Below are experts of layer 2 (counted from 0) of a mixture-of-experts language model. Rows are named router (the router's row for the expert), gate (a neuron's input weights, with its number), up (a neuron's input weights, with its number) and show model dimensions 128-191. Each number is 128 + 24 x the weight over its row's rms, rounded and kept within 0 to 255. Numbers have three digits each.
After each expert's rows: a language model's description of what the expert responds to; "mostly gets" lists some tokens that are sent to it at least half of the time. This comes from a sample of Wikipedia text that the model never trained on.

# expert 32
router:163154113096101113101148125138127159115124163148115149159130105130120103108127097110155125133122157120185165142151137127121125117163141136100135084127188124111157143126115076135173115079131102
gate0:121085118135100124113114111155129112109126121117164099138139145122070120095121116152133142115159150121133115140103118138127153144121137093121128112132168114100168161156141149122151155112115131
up0:101087122156120143129149126162112114106131109125176095144121164148082125098146101147120123097153127116114106126148131135144149136126132106142155117143138148104144180170166139097160128101097117
gate1:165134128120131112126097128082095123108125195119115131107145110111122126139147083144097109163095112143169108126149145156159149135170133122120084102096145091135155122142183106142155161170097128
up1:152151162149145144114093098118073125108132130113131151146143126098178140130118133146115139164114147117161134141141139136157153132134111093170102101137139109125143125152157120104138181140110121
gate2:120140106123133103175164151125134129204133096087156140131144098131129113101097153133072124145131111131157183178146136076131138088094112084086129133110111143140156122120127144109149145142111116
up2:124164186095141135114157142128158120111119091092115130164129130144174118155122142111161139129135120164124126090165121120178121137100148114121104148123121116130134129125154139137093114114169104
gate3:098161137110103141093124117134139136129115102155130125141127139121145103098150120118156173115171152123148148127111142105145108170149179093135133125124138101134114120096106087153131129124122133
up3:066176140094130127093103128135143134101134120145118142151120131138128068115147168108118160119112161154128112132134114159128092092132118074121157148135137113109102142138081144128112120129130102
gate4:133144147159139126122080124119160121123128148111154143153118127129157090141139126130120129146073164116117164144140133148118132105124129162142197110125129142115156124102133171141114173161125121
up4:109097110116103115118078158131131108074128138121153150124162143122125126088141098122093148173127085138108102127174130115140132132163142125101178160141115128141148124143108156151143178136114071
The letter f, or pieces containing it, inside compounds and names, such as Big-f-oot, Star-f-leet, Pitch-f-ork, I-f.
mostly gets: "f", " F", "if", "ee", "ere", "of"

# expert 60
router:141156114146139114130117185161147133120122107164109116147107128152110131125090088080146166102142156144141149100138123082137177123094080147128103132147145113148124115088135104169130140150073105
gate5:111172156106133135109088157121100131129156130109111161132136061127122144104148125128164135161122105161148073175187084152144117104092111118115125161138120144139135103131100149151122140126106125
up5:143169150167094125155161098121113114151146154100152131134083090146135123146125165122126123145125145111132125109128128192121167116132136141120118129111106160091115094140111083161098175117142170
gate6:114107160150180122088146145135122150112141095164081133128111144125094128122087125150139173115167133119113119158151125134132143142084158151102151140133125106125134113096093112165113114114099144
up6:131109146057108120142125104156119167143144109125133089182116107144124124096126133121137139140148114114111138121119139144127130174129115088172175075129074125137121112109136147109122142139178154
gate7:162137140099115128137115146137159138113159096124113137128141123149164126182175102068066121099140111137179145120122146132123132103096076126141143134111167112134083163082129113123148135117116142
up7:159119159133110108134095125136094129121102096106112123143131129108149151086157154133126129142114114070143123139085130146119161140083081132152134084114131125103107112069107131139129120139122132
gate8:126138122145124122135118133134120105111143147112111083133138100147142159184164099192135108132129109151085126093141171096102136119128173149138117157141109195145131081115113130102133104133130116
up8:130147130119121159093145137109109100149124161109136113089116154108139117126135115138097134125118117134138128129110135113091096133151120140120123128147091146127129133172160142132112139153148070
gate9:133135148114135094134140088104120122103110136158128106155063170115111130135092116158161148149123159093109153128101105115144130163137126098106094135163131149140160115096095105166082176127087174
up9:127148117121107158146173162103091116082128146119130126175113090121140133127145136104139111110145091138180110119121161105137130095104088142082132101143146114139074111112117179115083141113109147
Final pieces of English words, often plural or verb endings, such as -art, -ets, -els, -ings, -ors, e.g. sm-art, mall-ards.
mostly gets: "art", "ios", "hed", "ets", "els", "ests"

# expert 25
router:170139118168101115138094148109143154101144125147118141130095133133114123132116087101139101123139139117142170126133101126131108136133163130101089130126106106135098103096144063110140139080085101
gate5:173148187131142111150118121127173142116088143119112153147134137114128195126140128155135140130143118094113155168130142163111130101122142126096116120133107108106109147182102105141102150099121116
up5:140124173113077091074131157141136128110104132125127157121105106068135129159146147157148138128124088112139122106122161114123109148105150122190126086132123102123136098140093090157124150098147160
gate6:108121158122132106115097118120124109114137109146118105132151152108154144129120119123130173095150159169103091112173152100134149083135138165134100102154117075147094129130127127115193092137114157
up6:144087100127138094137144120136103135126110101093147117146127152140144120080154141135083121121136134144122121126162151113113136134152162115102096135138105090170112134152150133125123115121118140
gate7:132100138109120123154169147135144152100118102131131126089122138092138149122148123143123132112154100144093142102127143168132132174128132110148099118130104120116126126123147157103155108110136128
up7:116182109126185140176098130170097141108118123191100152124117097168118153127095117160179124127147163134100095125159146108122152111187108112120127124159119111121110161150185138175090123171135144
gate8:097149132173134132141126146152129158102122133182108106099122091114150141128126093130116145133121096178132170131148133155166107096128118121141136120146139175144125077135147122131127124162123135
up8:128162108143131137108107132072103122130155134139109104138149140149125145132117092166107152119137149107115133153130137159140099103122100094132162151113121132121130158127116128132143110138096152
gate9:135134109118059084120130129141132122144140131095150130105148108135086124162176102115117081151108103133130128160145165176139156125106154117148051120127130112125114133117163084120114152173106101
up9:151206134140101151170124176129121095112124198110127141073131057124126153110146114121141168155157136113145141169139148115136130143108143066108076153151120132095139104118122101120139157118096118
Final digits of vote counts and negative goal differences in election and league tables, plus "the", "of the" and "this" in prose.
mostly gets: " % | ±% |", "s, the", " | GD | Pts", ", India", ", the", " | Yes"

# expert 36
router:144138092132116142098109166087159090145116102109119087119107129120133149159117101130147118134143102113149183065137131105142114143146159168124130088124133146139118123073120130133123147115084155
gate0:138119153167175135151139115133146138149170075148132134122129120141127156123104124110134115155117099132114162112122130126120117131093128125101162093169131130102147128132167149115123121165082110
up0:106110124126128157155124143164115117138099089101165111171102163128127145167087106113096111129139145136121113136135145141092132130148106133117115139114166135118141151079081129088147125125109097
gate1:121174115173166121059091112103148119158163157082107151128132151091146128117127087107148128112098113129121125146110127150117155143166109119167096138119142132133108128100138136119155124129119153
up1:139096125117114120189129157073127149096102105171132095136145120084139169126165112183126118099148136154095118140141094129143116078074115165114155148124157127148146112135146132150114134145141130
gate2:110150106126139108072127138100140152115113109102127104169126147087124115166109078157116094136140151140098134113141136105106153125113153095154139128117168108144117126116105125144124157096121125
up2:126139117159162125144103137152119161148143135178108141096175142143114060093142102132157130141102102103151092091142165124140113153135129091133095160183117174088104099080137145142104129119096155
gate3:130137101148119111183116144127091130135122138140126135117130172136112138107151148110160114085119140124131146108151152154131164099106154181131117152107134111123123141079150106117105110176093101
up3:120152162128145152140106102130121140174138120134145078158128137086095153135111114131110123126147127092129125153109112112145117133159100089127160112147147128132099041151098142146188150105138157
gate4:103117151154138130091111121124086130156111144124089089111101128126152144158068133128199111146118127117185113148136125172129115160114157121133149098130129140147099123112142121080112136115091137
up4:109119148132072180119145091102135124131157121136110113122113143129134102152087169102162099126087115144134110140108139170158126161151147138133168130093139146160107156111151107095104113131119142
Short consonant-heavy pieces in the middle of long words, such as turb-op-ump, ap-op-tosis, H-ep-haestus, micro-sc-opy.
mostly gets: "op", "ap", "ep", "ph", "yl", "ip"

# expert 46
router:118126143097106163093116113125114110110126119148091105128108153097108130102142147091136125125118131141094144104119131113134141094084128153117129114157145092163124110131146118107174108155123124
gate0:115135144135140130108114121153149165129130100141195111137160136144129119081125100152145171143142090132117118126104123136113153137155141152097143150067119151131154156123108149127121117083134068
up0:119131105122131150104167082097122101126086091152150156158141130116160166137149141145093144105157153104152105068113144121156102116112149125116128117087097141120094129114103139118156145126072118
gate1:134116094140125165100137106119108146126147177141129148113088164140110175109114133181140106115136123146101141116096129127101088133103145143192086134073121152138127165127086152119126159128136154
up1:140136127100144128113133162145160122169125109116108154148134119074185108120116104135140106116121102127084158132095103128164102121151116120162138113112167166168155140104116109148134146132119114
gate2:119154153104123138090127128123155157139157135127086153110111148135148130148156152139164165121120117138157123123141165124137145125110105128119128152125093103077162143135124128108156089106111155
up2:144135172124115155110137090109112136154151104124094136038122142124148134128122141151149121105134100111143155096142117109111151148155095108065121149115143149075141125108151109146125103125137153
gate3:156137125160154130143155155074119127120135163095083127079105146160108109147097141108089105178113117108104216127132122105102148103121114098147145113129127134118146098088127121142125134166131123
up3:095120127102130164127157113113154157127090124111095154124107150091073135148112101125083135141139164100114127140111132085107115113120158116131130141131125189148142102121139113095111096153144157
gate4:146166114113107133113136166159127144126144107147141111139123155097145100145158102108154100114139102133101111160107141147083139122111116100110146132127178151163087122167178143139109095140112079
up4:141160128114132149115133154123084138126130120113157095133107122148128097133163114150174096116080133111122120129135126147102123109115115134094116119114129124165103105141134143146092132137073091
Commas and prepositions of, by, from, with, especially after passive verbs, as in repealed by, produced by, operated by the.
mostly gets: ",", " of", " by", " with", " from", " from the"

# expert 39
router:127125113101136133116122126126129089121142128118110081101113145100106126125119140124114131102150116099114143085119111098153157148146124151133099129152099095147116099106169102121137125091148093
gate0:128129111122133117131101131140144131143126056099150137113118136133120111108126187117111095159102179147123116122113156117140118179136088140135100132108150148114110126082132117171161135152120145
up0:117122128101104101132137141122146139137134146114099114174086142094082121120137136131127021149102113131106094124135157143096099157129074118173142143144150141092086171104117153175147143123115138
gate1:134131147136085109113153160148173099116141105152151129163179126119150097129229090128117141120098099133104103127129151108095138148108129125135107098147150146102117132124105140126165150174143138
up1:118153126156142118135111137122138119111176116129086092155083142109102129164140151139120087165122162126161116088113099138123098134159085119119134112126055122106135163096171139136083151125096128
gate2:103140115162143154124113174152157176121145147118136211142134135162111104125133134117146128131087137107109112153135134115066113092137120130130142131126175119116071097119151109108160149117155126
up2:119100149096130099122152096119158114134099105124137100161129057097172169151105117144142128135054132120104190136151146121162117143108122158122108118106103136150165096147117134129115138127177161
gate3:119102166116148118122153167113090124096140125118122144119115138150154121137134105132185142103117139160140138147110131116119182076126094160117154142153110157138158114130120141124134125095135115
up3:140138166151123153124138128114091113128111149141109122122111122114123121117121087143177149117145113127114145166092111111134141064122068156134141115122140150152142134156156129121139130098154173
gate4:111162115087150158165147118118153160088104120119130122135119160099102119137132106127147108120148116086133123135131147141151163115098150158169108159142140108119099131160116134089103133102137112
up4:093123089119143186125139127116121072120137138128165139145102120127106132110190109128079122108157154135131146155134111112108131137148132163145123132101163170089144099113175135115122141116111080
Prepositions and the article after verbs or nouns, such as in, of the, in the, at the, for, as in "champion in the semifinals".
mostly gets: " of the", " the", " in", " in the", " at", " on"

# expert 61
router:115127105111114099109116115115142137091149102194125131100103120131090128141100097119139116138162125106142146084116106118148120125162117139159111124141120131121164128129136106129152114139158108
gate0:129142079095132134175189131152119106150118160113097151113191156147103147131146148149100154112113131152120137141119163169167151116142178138119115136108116135155164189131102162119129167119158143
up0:138126154131136116114091133094149115137122094184138081146092122126139095145129090097132097151097165106106155117126125123109139161169115146154123120150176108100110086120162115196117090161115101
gate1:145120158153176117130156137137128119126164144174160144163119144128116135157107171122127126160126099125147102119124176130148117149113145124178111153119118111133135137144155130113084134143128169
up1:124118143157148128099137095129072098151141136121104136091120137144126126125139123117096117136157136153107118127105138164120125143109109103118162147137136113150118121077169162113145162145105158
gate2:153107153143116128139149137112167169160098141160079136099131125121134163160134152152127146098110104117104104097172105082166122076161120142132101176138168129106147155168115142121134092107135125
up2:142110142151133091144146119118174160138094159152090132087135125119171158159126124142149152106126124116097114104158089106173132090141161131125102176118175146095143147159162141116115101106120133
gate3:091117128131136099157088120087121139109103139134116108120124150130131146110121144146170119060136129096161141137093132100135165166102159179127157104161116129117164099116126110128118114158114136
up3:078112137152122130153112130108146123087119132171138117103147186155145143104141112140196089094132112097156121125114116112143185160071153166154154100170088145161144099144121125135117125173127152
gate4:114164127112120147126128131105147115146116121108119126153079150140154114116119114126099180097101139087137131091149099139121093137124150136131161078181146113141107082120166080135121150137110116
up4:104111098100145075092156137141105115116151163120155092094164124097154148114110129141153103099118110150102098117117157142126155124152136115161144111107098113154143152138151143078111154156169161
Function words linking clauses in prose: that after argued or noting, to, which, but, who, it, had, not.
mostly gets: " that", " had", ", but", " who", ", which", " which"

# expert 37
router:171137122175107118136097146107150152096141133143120138125097130136109121131114089100141102119136142117144168126136103122122106132137164129098092127127107106139104102101145062112142143078088102
gate5:128166089157139115100133141115139150094129126129114131077135121089102131119127151120135166152144155139143134132113145090063154125154119162116109130199128152119107144158115170152126146144135133
up5:126080158133121122168095097130125104174099087118110118135097147142102114126141153143071112124136136139107123134094144146165100126065141139119163160101132133116128105111109133128123147112136105
gate6:116092140171108154149131162134123115117119120183112139136142128121136135186093099106141118207130136148143118152137110127154099108171124129105167113132109076140165172131147128160146145110108126
up6:133120119149115071136129138117126111106100127111083147097147136119154107113125148129121111114128123126143168137117186141123180103147131088127153145127089115192096154121096111092069144124142097
gate7:132104099160102113088155140146140085129136186139118124125077153099127142144130107116149103072122154158133149144157083090140126112148131113175160140144124137132112104100148135130128137098126103
up7:111153182110118113173116103081214105113128103099129089127115148123089142153118124148162108125124131129152121150104125130130149132103128189120112151119136085157161136162152102149130098108149156
gate8:102141099111132155157153131181098107120116139140124144114124123150103189096129166138126158133144093097133146151141123101123082136119131149120081152180140126136137149104090108102117130115139111
up8:086111123095158110088118111121137139151153087071093131106138114098132136086110146128169144111116117118128147133147085113085129114150168115154144137110159093103109088143119092138081149097117130
gate9:107111156107142166081128128124161107159075117144164132147138155130148131112134154136135092118136177135150166115140099141095165132166103119159146125137130146185126141129130117140125140106101089
up9:127125141162103106168080118145139109144086155147099141142105144123080142150125133101124102093127172127114139166132137119107129152157115104117140109130121146149066123117141111138120117183114177
Goal differences and figures in league and results tables (+12, −15), plus prose words like mainly, primarily, himself, service.
mostly gets: "|  | Independent", "|  | Conservative", "- Re", " primarily", "- Post", " techniqu"